python train.py --n_experts=6 --experts_per_token=1 --d_shared_expert=512 --moe_layers=[1, 2, 3, 4, 5, 6, 7, 8, 9, 10, 11, 12] --router_bias=true --lr_router=0.000659 --vocab_size=32000 --norm="rmsnorm" --batch_tokens=131072 --seq_len=512
Below are experts of layer 2 (counted from 0) of a mixture-of-experts language model. Rows are named router (the router's row for the expert), up (a neuron's input weights, with its number) and show model dimensions 0-255. Each number is 500 + 25 x the weight over its row's rms, rounded and kept within 0 to 999. Numbers have three digits each.
Before each expert's rows: "comes after" lists some tokens at least twice as common just before its tokens as in all text. This comes from a sample of Wikipedia text that the model never trained on. Tokens count by the router's weight.

# expert 1
comes after: " the", " The", " United", " New", "th", "The"
router:466486511504518462511454522488511470498474517523506485517481521477510534520486511487482466521509494497502476496506511484479523476514528502400480439468464505467515507522524496549522511524482466489480527512527486456545492477547497533489494504528557542523534549497499472475492437554505533471498496511488574480509486537464516502530524520492474507508499497494472556471505524475504497496512469487476500494468478502526501507539487474496542519471477501507493473479480463511448521534505511559462497521513471561521504502520512520475516482531500495450513504506497541520493495510532469508450490517508519482509527509492459546532511499491458488490499497483491509460537488528488471513488540498492496515498499496466519493536495478501501530526531471469521473488484526504499476499478503
up4:501495502475530455540481480475543501502528525506543484513489499516516540500497530497549485524528519475510511455485507486512511549514524476511486486503514505479492444515552482490492477513488455510532463459565541480504501509506507455531481511536547491507533415523512503496502485498514478488508506452507512489487475487516513517530482498471535519520484522501466472530503481474510489481492523522522486536488444486471531537523507463504513522483478481479540520480511508517502478497529459515473494516486552515491490516452468474505498526453547499429469516501510502514513519502449472500516507497484482502512509537478493514505498481531549473483492504467529494497487510509533519484474503478528441506458534514505485455504484488485513522495509467465463462539461514499531476456519520
up5:509514500523496506490512477488485471522480522527535450535496540503468498507544472481519516558524522490548553470513468574465492453518502446444509460461490495458502500514486556507517467536546491543507447504513531503483443527526518495499497513492498510462475535495515470544477521495506499491556465526527454484504499491495519468568485476521529462499494482521478522478485506535515496521488512485497516536557512490503518512472540456510471516524521500506511477496501511492447500506500497495474485489527508517491517480467505530474478489507527533477510509495456554506535457496492481491504530524471503517484503487507488484546466486507466515488533481541495483505504490487475523541469502505512485505477475484499496495506498497467519484517482506520532493451506484483470544501501527
up6:516479484560511461495505472440488499488501488456478536525485497532485557485506502545451497527535500499497482475479521472485488469508525494485484495478466517485509478521508501439530509534519498506540518504492451523485493469481572493502512513501506537505502438498497513464515491500496532510501551493516511500500498556480502491538460541486497474500506480528491538511509505491491532547512492483529490540480461502473487526510517485490502560502478508478492503481486469465499472522495495509536533495481501561499466532488486499497483539542487484493531480494489521495546507464486464536521463514525548479473500486526500556519473485482457462475495545513478485485510472514484507487442507517506490504534489527475498501522463535508507450560468520516507513474542497526493498471494514
up7:504488517499496489530531491473491492506497501515547468519509560455473517543511468523490503480485514504524513481520521455494474518558513510465517476543531515496509512504474489514537457542521475488475530510537473451531470483479499512472465468553494494534511507520505517515546515505519509505468518487559529526512518507516496494496498534459489538513489504550527536505502488513460533499496501482477468486490484516483500522532493505472493479499495502453469502498522526536488492530462491495479463473573483505434467490460454533517492500528483487482500515513474528510503501529495495519469498514487486460512493522471491541501508494491509513481494474469473534510489533514488478484409541541523431489486543475479521494514500521488471533498495470472522522507508499502453464496495511
up8:501481514488531474551467454469477511531497496494500522510457476510503541528458495553506484526525478523525513508487541497501530499476538507493499494493497469472487529529503538593465500500517494498449504498534484477498493502524516439514558455483524517503497489489532521463527493504495479485494514498484544549529516499515493507511499539493484506517465465490466497505505507534515527479491496473452512515488533525527492506538485467512520481491546519473432508477471502504479465520490508550511519494459465493476520514493554508475484514526509502473530463495456490518466538494457504508490449499499496518500544497554490480517512531520502542494520525476471520469480502516508485493481509503508464529474509527490500469481493504516462519498478448483509498527520543475488473550503537
up9:568500492492495514523448531496527497495473491446481459481449510491469550492445471488502452516471514516536496490485537492477507480486496509480455512481508537480503471512532527478520517477494455485470512506499520480498506468495517479552521483496466481496515543487534471478514520510488491493529516484461516507511527505525477530471500534501509519515474499531449479471519491506492487571489498516512469489518535501535505536463477449489501508461517519497515487518527448487470559506532502543495502499516505496517493488514503512542497480536483543478502505483514511477507497528483485499500515509516494541495526470474446477532501531494499468466498505540480529466525486503535513503478512514503528573417481526540539483499461476507444519520496494491520489508512519524487501510514510
up10:522487514484504479472488476485518510561472501468512512515480472468507511479495485523512485493447529473518483510486486488541483456496505492475515481496453523475496516491522475482482537536497513485484511518493486462473512505469569485500531500514464501483474531518478461498484491485523528446532500539444515485523485481516468494502519499531491486471478510482513503505516548476499474462514482526446523443517535505525524522471497441514524502484520459486490462523501465530514520498494477521478532547511469507484525528487504501474469423466499523497538518500487505494460538486506486435466470524529510487507499525549474490494528516516509489521515514513474494511505479520542533519519493496492476506467511514470478501499492454526493488503525493512523463481486526581431506517531497
up11:509478520483514497553485498472489474479462523505523517508486521528496515537528435504452490527507456489527493508539493517498555491505497501514483523500503509460504466479483523479476478469545508475522483501522543527492465497529457535500489497525564548496537495503483507485531507480506491503478526519526494481461522522526510476519507462491493527526520484496471521512529518497490511502502551451506497522511513499495480533477499520452511453495502519513471501473530503501496491469546543559489546486517542515515528521515474472540493447512519444479517504481477523510470518491464442511510529485503477489476485499478484507555478548490485482478509503494539489501502538487492526527465532494533467476475499492540451537486533490517508482482513520476492482481561540499484462472511467
up12:466493511560481469477537513474435483467504519526530494543481518468473515499488512508513515525510501510505518482529545479545518555510475489509511491491516485447502525487467497511488539472527475492450496473523515511552513472518571509540486534505537497522564494484500496546466512492504521473529511478525540452495493509489511523514527542515511508510540484513553502552494504469512493537475459507508527543487518494561494490473509491489531523456510491475462489502465473488503507486499488527509528525499473535518520495505489497512472471485496502432506518483490497520487492492551487513488497488534508514491520477450443488480529492495468459503516485512497476524488490494528515537509494504489539551499548478498501480507508528529513514504530491516542533496502549503515479492478527
up13:466516524483494487491440464498516502508499505518508528464504482527515524518477487545483516550500490477501488492546512542511536516471488491552484522500522490420488490510521539464522519526515464478477453448523520475463514447539517515531531527553515501539475525496482478500462505452502482543510470486502501500485553499512471533514502512466490508474511473529508509491476518464507525506530497504492497506454489507483546482474491483476493532485516511460507512489474500535526515516528522505496486484466533510447482474505478495508509471519486470439511513482479470526527517524555523524503524493523452478502460434484486508556479498454490500504482477484502522492479504514499506462476498551529521514547491506518458470504476500502504527515525517504501517475483529515492538518525501
up14:474491518544519516525494488465506498530521459467500473469516508501496534493488538495444513503510481473485536471513517483518502500486447483540534482506495516509520493470496544474509469534541466532509476518523479463498511518487500481515494507533472497507477514469487529549466479487495481511483513476469493531471529513524550477501496511497476545485522511506505535531492480498511506512526502499512488530529477487499511514478515499496523488534513481526470490509441498455438507508480544494562508532517501534472475491573485500460483482513473493531500464469484569523441455510523442510450523461500497503485459504517439489505501553459513508515519490511498534486515496532478512518478506475522472516504524502536495515545483513505471520479524473508523497502489532536490483537538503
up15:505486468553502459459462500472499527468509498523536467492508501494546508530531472461524476508537513442517458542493496508487467504500477487486488480533465521464520501497484518529476467487508468547517462520539508484492513495471520520490492505481518458523456514524486487517508473486501515486498492460505537505499457500497482493520493527470501489552468509517482542448476462494486487505539504512498474540474492479510531524508493511484498495460472454492552505508517474511477506460494490545492487474477522495508528509473528498523462535538498508503536547491491486502512491467537531548465472506468489484500460542508491477520534521496434482512494515455477553486521543512505433490459504464513475493521519494494477453507483499467528505537512514533494460472497512472511489501517491
up16:465527489501482545501507514479491463524508569466507482487553550481487541504506476463468495509496470456508517479494497503459529558500515492469469475545485513463481532516512523565541463493527519519452499488487534488539497454514483504474534493530493486496522532460518505520485532506511494481499416459523504517533476488442557527511539541482521476528492514520469505508483521524543495493519442471495483483504478476475515518470521510503503521493486492495487518502481506537485442540504534514511489514514519506530504466510450478529473499494495502505505512492499513502492440505517516500487510495488528504466513505491499525514495492477498469499502478490488484504475483537461466507497475496521485486515497522505512496513527560485492499505489517457460486456447532524482490530517526
up17:506497501499477496515465502536504525495507507486518504501484552479531497528523487493489467525495488544498530542445563495509513508492490472441499476503494444477516551501533516508515485517506511525474509499469489469513510467499447478472503503491470500553505528497511463486517518498503510497510516515470526491514514502516504489481504518521554521499488515479487459458519493522517491515451490523519529531465496472537519477498497500541475457503524471468493487500492536504508451472483483483447517520495495517435512526478523522508533467506469482527501506522574549520487539455470510507517504492464504495477485473478458497502495505483493491506483476468466562477545456542522523495455473508515478482467502478508489479493499528494479532525489516579462520476465494465469490508483499
up18:503551503570504505533484482481480514518517519468484503564494482493486539491513549514490547503477503514509484462562523495473513489465543512468497467505489502512533549515485449458497472511488515524464485463483479521489496511501516488516462472526466499506497505510539497483510513509523484494493509483484475492501480541489454469501543515492522492468530531500509460459495498519503505515472485475480521519474473532488446456486519481479476492520504486481480470545491446476544535488470532509498465509484489527514518531503472475498476471537512506455508518475447522492507446495497552477532479533450543500540476503504483510524511494511472516480454505444486523490562473487522491518505497534508467520500489515543531497490500524503518472538502507486525512504532487543505495510511477
up19:490485478483521471483503503519504476494513492507483509547506564469520547511499475486530485487506469461441500496480504500502484501506524527470468482521513530468500515495511507499513476484555518496486553490520460541557501498514486537509512516578516546466492518473490489450521474520502517519499525503481518498463516549485504509478512530533521492514496488511479517512471509461481461526515489500497478480561517517542478517525527508507557508542507527486491524530527514495525486489479487494486509489497533519532512486483499498486523522513544511467461510501531520454446483466540513518475534510521485530519482511534518506522526504537460534480456492466500546497475473472435504510508541499524527552471474554503519512494505500536494510531463486483503515454488517477489477515468508
up20:515529510494499499462493515474530478507520476508489465569538528488489460535533488510507508491509489482469474434506480492518481499515512522507516457437503545512500479487497484514496550486488503481501498511511531495515525528468493502517504503484509500472485461525502473413540515507535476507474522532522572500495471487558479537484468496503461519518454525534460449477525454471491477491503477523500516526472512533552493514476474490501513500508466507499522503549493519530492470501484532545447445499508473507488507498507521482489539494538486514500549541496530490481468476500503488516472500475464498499547480499501572501529494531477474510505495516443468495471502522481509489488508498482529477485474514497525494497534525494470481508495519498496484471497508524523497477478471537

# expert 4
comes after: " |", "==", "|", ";", "===", " 2"
router:526507511507503518534521466509462497469495500511529507504469484525471525509503509510505502497504529503482521483536520489506534475479474498458514453535472496508519533521520498425512514471493497510483528492478488510489510489476472529504496491497529509523472535506519515469484474509493501491412470525482512507487492505519498492464486496510463489529570496473465462509505483498511529473506503475500482510523440496510483492505541544488577460535522502522457468472456463489538502480515520486533493517525550519496503491558496495512507465465478456476493502532480479483505456502542553496481454470497484498492544495531495466488494500464494506477502477532497463472507528538490416539490530490495473497501500522524475486464519534490528495470471482498539510446507505499514510487503490
up4:488471495486470450530506527463473510516478498499487473499490519505495506490501523480457458470533492477504493488524477519500503495480490514503513490529482496493493519484490530498503499546463527501464502472471515473530523469517471516516509548505479518532492484516541485476543479497504508473491510498507495507519515519497498513500541455493512539515496476495460573453471521518514478470473465495501539506477486492547526449496537531521519503500467516537493488566489504482519502487483497490514518526489450487536459482474473465491542510506561439507493471457540500512449507527511469475533473517477488521428498486470489499478523534456540503476529506522492506525474479519473492532461533497521510504489513503494462492531469464419508494478494456502500465499461466485493500512510497
up5:563514499454491534486555488547508507526504523517507502475457444495511496532512513484468451487495486495489536491528479478518494500494537544519501570507519479499477506465527507486496521479523491449466487515497513512507516497498456521524523509501485513478453499487513514491525538493547536508486455482510494444469488528482471473478502497530495481526523526483526518518456518512510530517469471522512549501513505510471503487498497548514486484488510514495484485517486490492504524502498538469501486533490538475513490539499478526542497531489526483499542466497484455485530467492545499516500451533506513486470527496528516471494475505481508538502487484503472483508474546457503432490482528507517473520519491473493566514539504551540486491487470484468518518545485459456526519488528478
up6:494505582485527517492531532481477475503512495471471473493512505493534495546513534547532459487515557491504511468544496487497540489499476489539481450529529504533527507500530505465536514469524507507476487480519520508493495480487501529514494563510490500504473454513527522485474487489519491466477493473508527484498490532524486471497480485535513519511534461492467544516502519514515498500521502519482496508540495519483526562492515509491497500539519496493511491459486520510489475464497549494515470552533522478467481527522460522548527528506500518443538466569514502538484491474469516498523456494531482495497477528541481458500499475497500528528499461518516511547513503517489496508499519504431495499502505484492480496511436541514494500486485479516476476516438509526520491481490528
up7:511508483516449505505509526514489503510507475498535515521467462479509503515492455501516489447473503490503471498489494513557495438519485486466524469546498501506536526505512517527473480475473467522458470534520512502479488457494521492527464450510550523491514483482526489510482472503519465528508487471506512525524525505506538538495562495468503509525530473467491492537484522494518533512465544487499479480500464512507550500523551485511483458467490484497510475510480446498483563491522506502489515441484479484489465463461530508518521474500480487490502480470537488497461498497529498548517522520529525544499489518482486564514512495427488457537496511492484469505502520539499498467483474515520506512462475494481511463488533497485501505500539545487530519496508518550493506467480487
up8:481499495469521471524538532521499512469484523536460510500499493470500503492486507471516533508431541517498494457522530503480555463477481499485463510498474534480515482471494467452513484485552494488491514518476513481557475518527477518502500491496478543493511519470520491510482476525529499475471471501493459474493501524510505449498493497540508475506514534487516486494486463517503499446506451455539526455530482522507482493496506497479552478541519491517518489501479452472505526514481548526494503495540505466474507501527469500490506502530496537512494523565523509527506482543555477485499517485552468490498521456514495516516535460498487514500446514517511538501497512548500484487465529518485527487494532471508500512470463503500500484471514534493524475509509553517449515521477442
up9:492532454454548494508498480522503486500531536485490487528460450515474496494504516503497515487482491528457491541524484500493494460506484491508473478520487504531526438511487525454503511489476502484455497523507524476512497526476491419540532500465484527469461496501487499481510483477488533483510501513481513505484502551523500505503446491447504522541507504500531478491509479511510494564497473462512489519505502521488517531539495501496509490496490450494457543516501507507495543479498472484503541520538522504502451470521523503498521536471500468519456522488489497523522478504452565484504480485479495529498532530504469496568560482504471476543488527494513516492466484489457479509501482547485511489492502511451510475486452494458522503470503484490497530482546529502525455505480520
up10:542505478503482524537494476522485494496494505486504486521486485508465542549531491501437498463483500526482506483536518505536514488494497543526470520546519566493530445495506480478557549488533477514495545491533497553485496514482450503499508481450513488513503492492562539501520524495477503481478501523488480521493520512515492540502521495497492488503514510493504525497486505526474460528499489457490525495553489519496495500455491556469522472502522496502488518438478475493477522486517534535531483541504505551572512496478447470500522492492525490506495493498535524477497480488497486476504579479504479520498527472513447476472528535513495506457517526532509521532486478480534501529503487505528496531446496513505489503497511464480539462508521489505510486523484491491515470466526488
up11:505486529500507495534503520528525493543504500496491517492500496497480538520491511486470506465494515448549498519527479489512493465538498534454488453476488466494553526534525505519536544440513530481526476547551496442502486489470507449496557489469514489505482504545506503504508453485485490490454549488522490481523531535473507499531502469486510505477511518520445534491479522498539492485470509452506499506517498529495494494496506504494511484539486491516494503456535447484545551481507489483525512513498532502501500491463496532514501503479479479508498494555514543524554488480494512490472451499499489482508526503557509545520544494470478496507470469495499509475495484494542543504469490505486486452506482490477534491489495525514500486517542549577501479503505504488473487476501492
up12:481506463484505513503480513521463501503475510528540526478483500505501534446479486472517482515491445490496487510510504515512503520504479513499528452520464506465502446516492518499476533486492525539503437497498531472503467499510527496488481526485517496499516518454531484527456506511482492499512427494500535519443531502499492531482470499506525524487507487533505514549504534486501502518537543537485495509474514489468496501453506508446451454505490495463495492488505525508488492483492491503487503522447543491429523465496529495485473507521503526528489525489495493515521495491534531444526499518518454478541523526478486498525515454488538506479460541511483498526528508466517520478489487506489597475519535479511501506487493526451464438506506530538492499492492497536499516483515492
up13:508494499476491518543508465503497512466522498512483499541443454479540551499480555461482492517495531500491490505530529472514470504501501474519543499506509521489506522505504498467472471522487457477527512538499529494499495491485511510526498479451518534489544491529504480454473495500568487506470507491528460483444559527497493527478515484502513479494514486508497464485502506470503543501465514463500515444504480496496495463505472540489476500476504494473497501471460492493534468505514505530509450515558541460541515483489477495498508504489467475470498486487535490491453478523512514494556470484512522460495458509505503508529506491499525485508522453560522503529466508533495448506479512562520490512485476498474538528495483533521502480458445510517460510498530475528526517510511506
up14:485512481507529531531523523498524520485506500470476472489511502521503518508521545484462450498529496478501489515490529484484510486502507504461518508496462520489524521490530521500501503473511484542529532478487477560525514500507471533509545492485478463504504489461526498488500521483496533514500463498481506517547469485556549471522553460485508506495556493487476524498485456456492531472480554542515519473520450539464518520516525488506577467504490540451484487504476508504515544529482508494468485489513530518510525549529519505509491473516509495491515535509502521492487495505473456502537500516447520474464497511525495466461501499479471491446499521502463482523468513530493472450517505534484522448498473494525466481482485476515535472545543487481480470483534505506520489478493470
up15:473497520478499476462540513453484503473484486465483492512526553451508488495560495547497451540509514510529513498498505505571488478513524507470525478467480515468499486495538545505502537502498525496517483471528511506546512506524481486485533518503465467494518532486475489473527464477545470536473520515500474511461530485499502550474433486487462532548464537548544519484513524513524525505493498513480471484474499476515578480500498503484485482461518539541506478479525508486533521479537517517502484468500552501485494500538533465524498480518502491446543514499524533482472468505485469482495495458507508520518527519530499511493493515489501508516516505532519507504488507497517498551482490515501503534487527514506516490511498480498529478511450500512470446505523532504524446505501504
up16:537519507505501501498491465503485532540490519433505498450507528535462533446477490488488526457487545476495493467501489541516483463499487528506503479513540481494516537460491521456531514508485490524498498461505521493514507500534523508465502518481512488455499514509511572506516505485507511493463474515495497496519556511522527461484538508496494479497500503457489487420518511527541491512517457548534501476496498479478517513508505497493534516492527490526501458525493482454487523511483474499526515479504462494460501508509512483484496460459523477491436502544441506478479469518512482447495488525501484501507496467546458470480509501498507480502488516515479474508532524554527466485502515466501465525503470497495513460497467508532487509535505490508532539555523527508485480546485532
up17:521519519493519487494516496474510505505549501459477513477484492548521492527481478539492517487489512493512508509481545509516479516492453464503500435482462519465524489521479474538527516497509501523473489490511497486502526506498495504486500490504525486546498542511477539499471481490492523521497461502516463491497540454474465494509484481490432506498514514494550482481542559523519543529512519491549519465516546526543494495515545494497521475536476500487459506503499507498493448511473451468549478467533515527500545535493482508471515504492502546525531512465461493558558508496497502538520505466492503516445484472538463537493456491500467473479522472513499510503517519496526499524479531486501532539479506502445486486453489522524497484457481511480526477506518528524494526524510506
up18:524513504507481517518493493473490450484499475521532508492437488527531568537511529491477514540452478546531498495505476470515510532532486468492532462506514518517489483531473512503513527529475517491496575514500510468481539510499531437522516499490498505507463506526475520498482538506537498478469541508529561499468473481535514496480478501538502522475494479491489490481483510540519510515446488530492494500466506503492499502532534518508503437531538508540480464500480535491488512520486456521504516473508538517492521494531488499509502511515536526513470525501528497516527485550500505503495526455514481524475569492529483475513526433501484485510541452508501504479473494488517480505513480475479474531521533483523505483549520531512490480477520518524488509506517493542554503480490464
up19:493504485505463508495464483539476517510491517476526518497491510513483551531500513499465489509520569521540489488460496507486446506468502479504564506520524526486495594489484509489474476559501461501490503519451520514489537527488491479481491492505515506497466499517478482500512567519482543503479497467481497498499455505487504493478500501460489524485513499506519496520476483481498529527502490504494509508526463466489537522490556536487490499504540471481523534518484467496533484493438511534480525531485497488465538500490491511485515459511493483468493493490550505512529503522592490514465498441494476478527487501507495493465523511463537521494544520510503498499476472529565478495501519483486469464474502481513504530519506531465552498505519511481496529485510557470495510483504485
up20:503517503452520509519542510473519509526531480470490459486542503521495573498470519539524549529529521518469495520506534483498503472519512506511470464524518489516515504506441508488473478502440466489487533506458534543485470505494502495490516546454510506489465454482501493497502507497507479500499506536498534506493533492534533495482515510543504513508501501510525506533530486509528516489478498481485496477533538519455471497511481590515520475478474486499484492448496501471526523483498538542526510491511529471472510461506507501478502485451452521511516501442487475473517469529488517509452458503479530492491550520514526508489499494528464509486507522473489498506498476468482494511539494520480474510481461514471509451497489524481523523533483445495532524513511461539509516555516478

# expert 5
comes after: "\n", "-", " ", "|", ")", " Total"
router:523459490537495545490486527508556496519497535492521508529506501540499484484497491527502515532524485508534491514481488502510491518454480487498528533476556484508521478545479487534506479551523551497520448489516501519463514508508481500527499480512433448498549498524481489483533518523504486474494528464536497531526508489498511515530493480497542494531502487545465537529499448501486540492514477498443469482496506494537509517484496495490470469534489508488497492512482526525521474466527526482519518502477506441475517527496487479524469516503482517515481507478525499487486519505448527507552515459521477516497484506491520469509493461526522534548507489517483528510535536445508491442486517504568501497494492435487533522500501522457519463483485539544509489471479495527514511501514484
up0:526490469551497508453516477507521529520528487504476512470488526496477477470498517496558482497477494470465534527512432494473528487512493506469489508523507501509534492517496485508510565500513523459506496526497485537486505526524478502549506505475473488497478542482525463495502508558502463492466490496485495512496508497489487473519493551497535537542489535506489490544501517454464547574522481529493514484542490498499538507500502523502531488512509498472490548496448497510441470512516539477519496493479481482480546513496511509475527503530491454508527471470461522481486536514471508477483500483488520495486483484464464471512523489524508533533543524548502500467471534487474487466479482504477499500503445441494527492531503493482497477503481517507462536484485480559469507537507512
up1:488449494496518489498460530496484451465487525538503455485493509510506510509522482449511518490494505549553561544463501509514504491495488474513533527519551513536486469508498496513483514523503462504485484485527499488466535492507513493494523499416479520545550444469517469479548518535528480470456485485513500503486511469489513476499485476525518451491478512481512483458508488529499525542499496510477483512500462505517501543483465545515511459523504498511533534494490492489476479501511501521538492510503527485488471508495502510535515505482529494562482479485511477503499466528488505478517508485536473499486506479516504495518485513571508521473465531464439486516492543527509466527480502507467491495528462489540504574489493483479509514482509520473481506525508535531511523491532455
up2:485483491543531524516477498505510463511497487450492525498458523499478519503527474537493498524533491490492530502506486499497492525491504534504510496459504482493511492550484497509480510511501475496487499469519466510506479460495469459489507493493486480512515543515493475457510519493562465526488493517499501559512518522455476507534476505540512520448481521474479528485529503491464531463474525492510533513486515523513447474504505553432530528528507522454530463513489480519489477492505520471518456550509491467523522533504507502509481499539464494512504435486542477532502472505532524482515475458490516486469506495484473514499538503520529465511536498477511502481554454471506493508518521521555501474499511423487511498490496525501502550495456492478515488478516515442452479490524538
up3:479540558488478533484492494473522494486513495497494522460496517509482520485524521494494528524500467534525559519516516495499522472498490531469528500523542517512529491438515518491476539571501504505529491545464490482484472481468464465499462477509471459502516435510525525501503491544516482524539491476489460458498459530499508504493489532490469465490485457494454483519493478520540494495519497514508497505495511492534559495460513524501479478485480531516504505515505532464489543538503488487535510489476520496522495526509493482502493466497487489487466474509483464522508517472488458461526506484499486535504485488530511508522543480484516511545565493546536490479499504518477498491470506549475530523479493451501534506529515493446520454462527511502488499451530523507544520481471494
up4:504514508531498513483498441493488491500482512482513484492500499489436495455497512494486527503465499517534531464543517489476513469479507492530488506485488494478459498521508526492473474514504496529467499466508497474496493515516519495510524489498476501536551435514512541497505490532469501459460492436470466520505532510509468502477514474546489517497483529511435526499478504469450502487508512527483509493528549495511506497528544510503443495498461536522476447536490498484518539497542535500502504452503476478525501511479518511461495486525554488498539535438493479501490505541460469477493490519486506499500511524550515479543490524523488444485493496474506507533476538411537509499477464506501497482495495482499516490493503467469490482505522531481473473521520506499495479479558503
up5:491484457537514455499501486499519554478461521550492530460494498488476498535502479468542492495542467513496502525515516511567485537501489493517529512505494492504546485481528528526503477522495522535523511487483488510521520471477467476486532529490511485523490478508504502493486517472493443481446486492488486552472421497489535497493518475462539510510476499498512539544537450504482512512509512487496535513504493535524523506541515532501489481464534526478499463547489526521503458494521515462489517561515499506463490500489495505465491551490522529526524504505480529459531481462526530495453474490525520473490494501505463514525531485515538537483489508500474522528521506454522508500526460480519546508510509479494489489532514515469429477541489493492466494493494491526470502489520478
up6:510440478508479507529526530488499455506484484477476532486516521528482517514478496509488484495553534543462486540482575466521481474534494489492436490508517496505507513529503472529498489511519517455490493481484410538479482495452517480505471545534525433505509514529493506495516477518485496528544483494506468542538496475524485532488521491474489539531472522567456471535517482498491495529471467490511467444501503527518463501487492506467494466463509488503504524493477500510470511523469520537528492481524508521465503458523488491545475496508494501545497467490476524486473490509503509506492511476496515502487465501515482508512502482484539544507484498507463494544499491538505498498520506494499492529508479512502509522511465486501487541517477515457531502475506470553489472540548505
up7:486456503499520504518491495476500506485486479488480498510532474476526565535521488486541483524495480509503521468497457484503470507488491514481507498474516534485504489484484522484512473498527482494478475491497517444480482538538500469512448484500475520489496549519467485491524544520441528501516461455490500481531502506503562572529492511529515535498459462524481500518468473503494522520507531516515494523467498523541537514485478483526487517493517507484474513500538528523496478543521485501470485546489523529499499546511528508490510514547507503477492543536487518492506513516478500510525462493467455517487464481532453489511484518495543516479491549483481512494462488506461457513547465457516493476477483487524524507551489491457494524511442566529474474507490528505500467507476470
up8:494446469514567523504482487491493495477481509470466520478488502511527522524508499529502476511524515437528499507469502518507500482528497500515543507490513500456444490543511498526502487481544503491512517490539523534499500461506513520490519507495504500478557518473496510476503557518493474514507510493515531460487455511560539496543493478486463505506520512521502510506500531516514522478471544469522509431508485483507524510483486455456511499502493478542488511485527497514485509511500539511463495491487509507438524491522520508464483487455482501535495514452515491477504554462482475522516508533490522493519472446476530489542497538516452526524500551552464530487494456458542511517469500512521544519500503512503516521506485487479503516510530565533537482501457495519515490513494495
up9:506521526504547469455539500535537494452493502497537519509492486469485502470533502516518497531462445486508451505486528473509501539464506495479535509527478531502486500504459522518527497496538531475529475476519478502485524493513507460487493488456490476498521503539531501492498519490486518514484568482513492501510492515533461489526495503520529476511499495496519508474478476475505547536523449521475487485516473501523488475444495519454484479458484503602530498503526477520487528504516498544515469483511498494453525511483516509449523490509497549545498450472479526499523488498533516474524517471529493498461470511471470491526483457497500524494531491545488491532513500461494497527542499528536512486471482507486483449492506541519491491503483463538512501518517492494442501478525506
up10:545547506484524536516500486469473455501485455449494497519482485499502494455503466458477497442543495479524491521486472537517460478514527524501459507472515502524494500493484436504476516523504490496505521493496533545516549496531479480534489460501505484515554509473525490529498470510510496472523506492477512488503505542506540511531481496538487491514492466520502481508537461479464517515493506478478496543526508497553491489494471484482449469498515539453508484529551521515476546487512517485515514525482508523477468467478518534516504478533500518519471458533533465496522546479538497483492538458495492495513487466477465498499528510489500543571482506488504513535495550488497502490487540489518544516485513487515517493492546498495521459492482483491494525507534447496444489505517499
up11:496520484481480473546513486519459468486479519490514479483521517526472451468524504523482504463494471528469510509501525454493501516499512495485531438473526489487552527543500565517526526494495477504525454499472538498504496439506519536512513522500469503488487472533472486476509481486506488486475483527498465492498530556484511507505495492535516505471483516517526479524481469518434483503529517467499461535513548500513521453485491465526478479486501490504481508475468512494508509526516503501511497476487522492525567490532469493520500486475496501560490492510548490514529436495513503500541480481471461516522489508563496509541473495428529488521537481511495484513473508492505541460512500524515505485558508519481521492458530517486503472499514530518467506524498494477490526449528494
up12:487523492545510499523503482467505512471488457501489497488473517488510503482502490474518511499503493494510488483492461477531519491474473466493553529484521517502504556498493442489496513513465507519467483542521541511521529508507508459492537528523526443504538491482492492472515500474464492527455498511555555458485495535498505507520533490475480521511443519545534488491491494482480471482507512543474478479550518459502459498482511520507489451485517514469503506496522513531487487510474527501479489521500555470481479506518522492531550491462472561463503507429493491483476470531499492514503487534524512507466434527489513518521486534492514535513490450551509514500487485472505501526518521490514464446500475485471519521465477542500509505472509520473482476490480510487510543509451473
up13:528451492514495464491505495528514483549489524470506478505461507500512535519566507496523514510521465532506491524531505510554507532496496506520489542485523470449501524494508529448513536500508478499488528501484501508471465492483503520494469487517511512479551486494502582488472510485507507474499481510512494492552517539471526473492492461534475474518476433495500498482510485506511501476462495498499497456525484506497494519489491498486466509506524474466520501484519457466498485514526527480495487478498544506439506531471499518455528473533493504500478483498497484477454567508503518525483452514513486494431520445519512507491541469491499508524474447489470512530533505509514473458512485492542476496473486523535541573505448518472497494523489502509508513501514476489533514466512492
up14:494479523536499495469442523499499512543467558513534477486453510484472492473493510521523509526519506524523486495487497533464521452512504520483516481497499482509508465497499483472505494469517549498501487497474467521488522466525519501546481495505499513494522490456543497487528492540514472509517496521470509502523484525538478501466562509517547511525465535535444536568535466549461496537527461504515525505518497472505507471486500488516482489478518509447460482528541471503532490558515516546500525505480511477509441481507507536528527479461515524533523520514513499489514497498518502490502493495510500472528511524502530498522537477532513504525509515468455540510542506502481524510469526518497497496466491506474462474503516497477471509448479508489492562533462481485487479550487488
up15:475525476446536497517535522469536445524454523456508456508513450501490462523503485500498484517515537540505480520488447535507510522502478509487467494484530504489532496475463486559448454514497550479473470460530480498476530478458484462535509509469549511501512533522518496450531463471491509515506513520472510560542516539467511525524500518490516508478499493442520508530501505504524504472513492485510493550489468519511525483483480506533489494503499501506474497466505503494472481458491539501534487520521464512483526526540488432512476500477467519507500460466502510462500515503499468488519542492508508499510484468468503480492484439487482494488483499497514527492472502470495505508514474512488499511479532454511499474501509480542473492486451473509518477464500500518474495456462492
up16:532480508500527522501453508482505501487470505474481510500529536504518498480485525521516498432535499530494526487494489502519471538483462523501509507500501502507521475554455486539483511512475507482505452526541499526533510505492516482509464534481517514470511532493487476482575493510504494448530490477499518464533504553513468477503501462474515475498508452496473525495513434495511477500510491503456547495488490495531491496485514491552501504503497507487523505549538538502512488446514478485489467519526491504561529530501437447509465527514490515536481459506529457483538515484500478451524504487510473498507495469506483518493515478478499513518509523505500482481509500507478514452480514526513488500495488457522540450519499484517477463511492475458534534498463508542494483509548565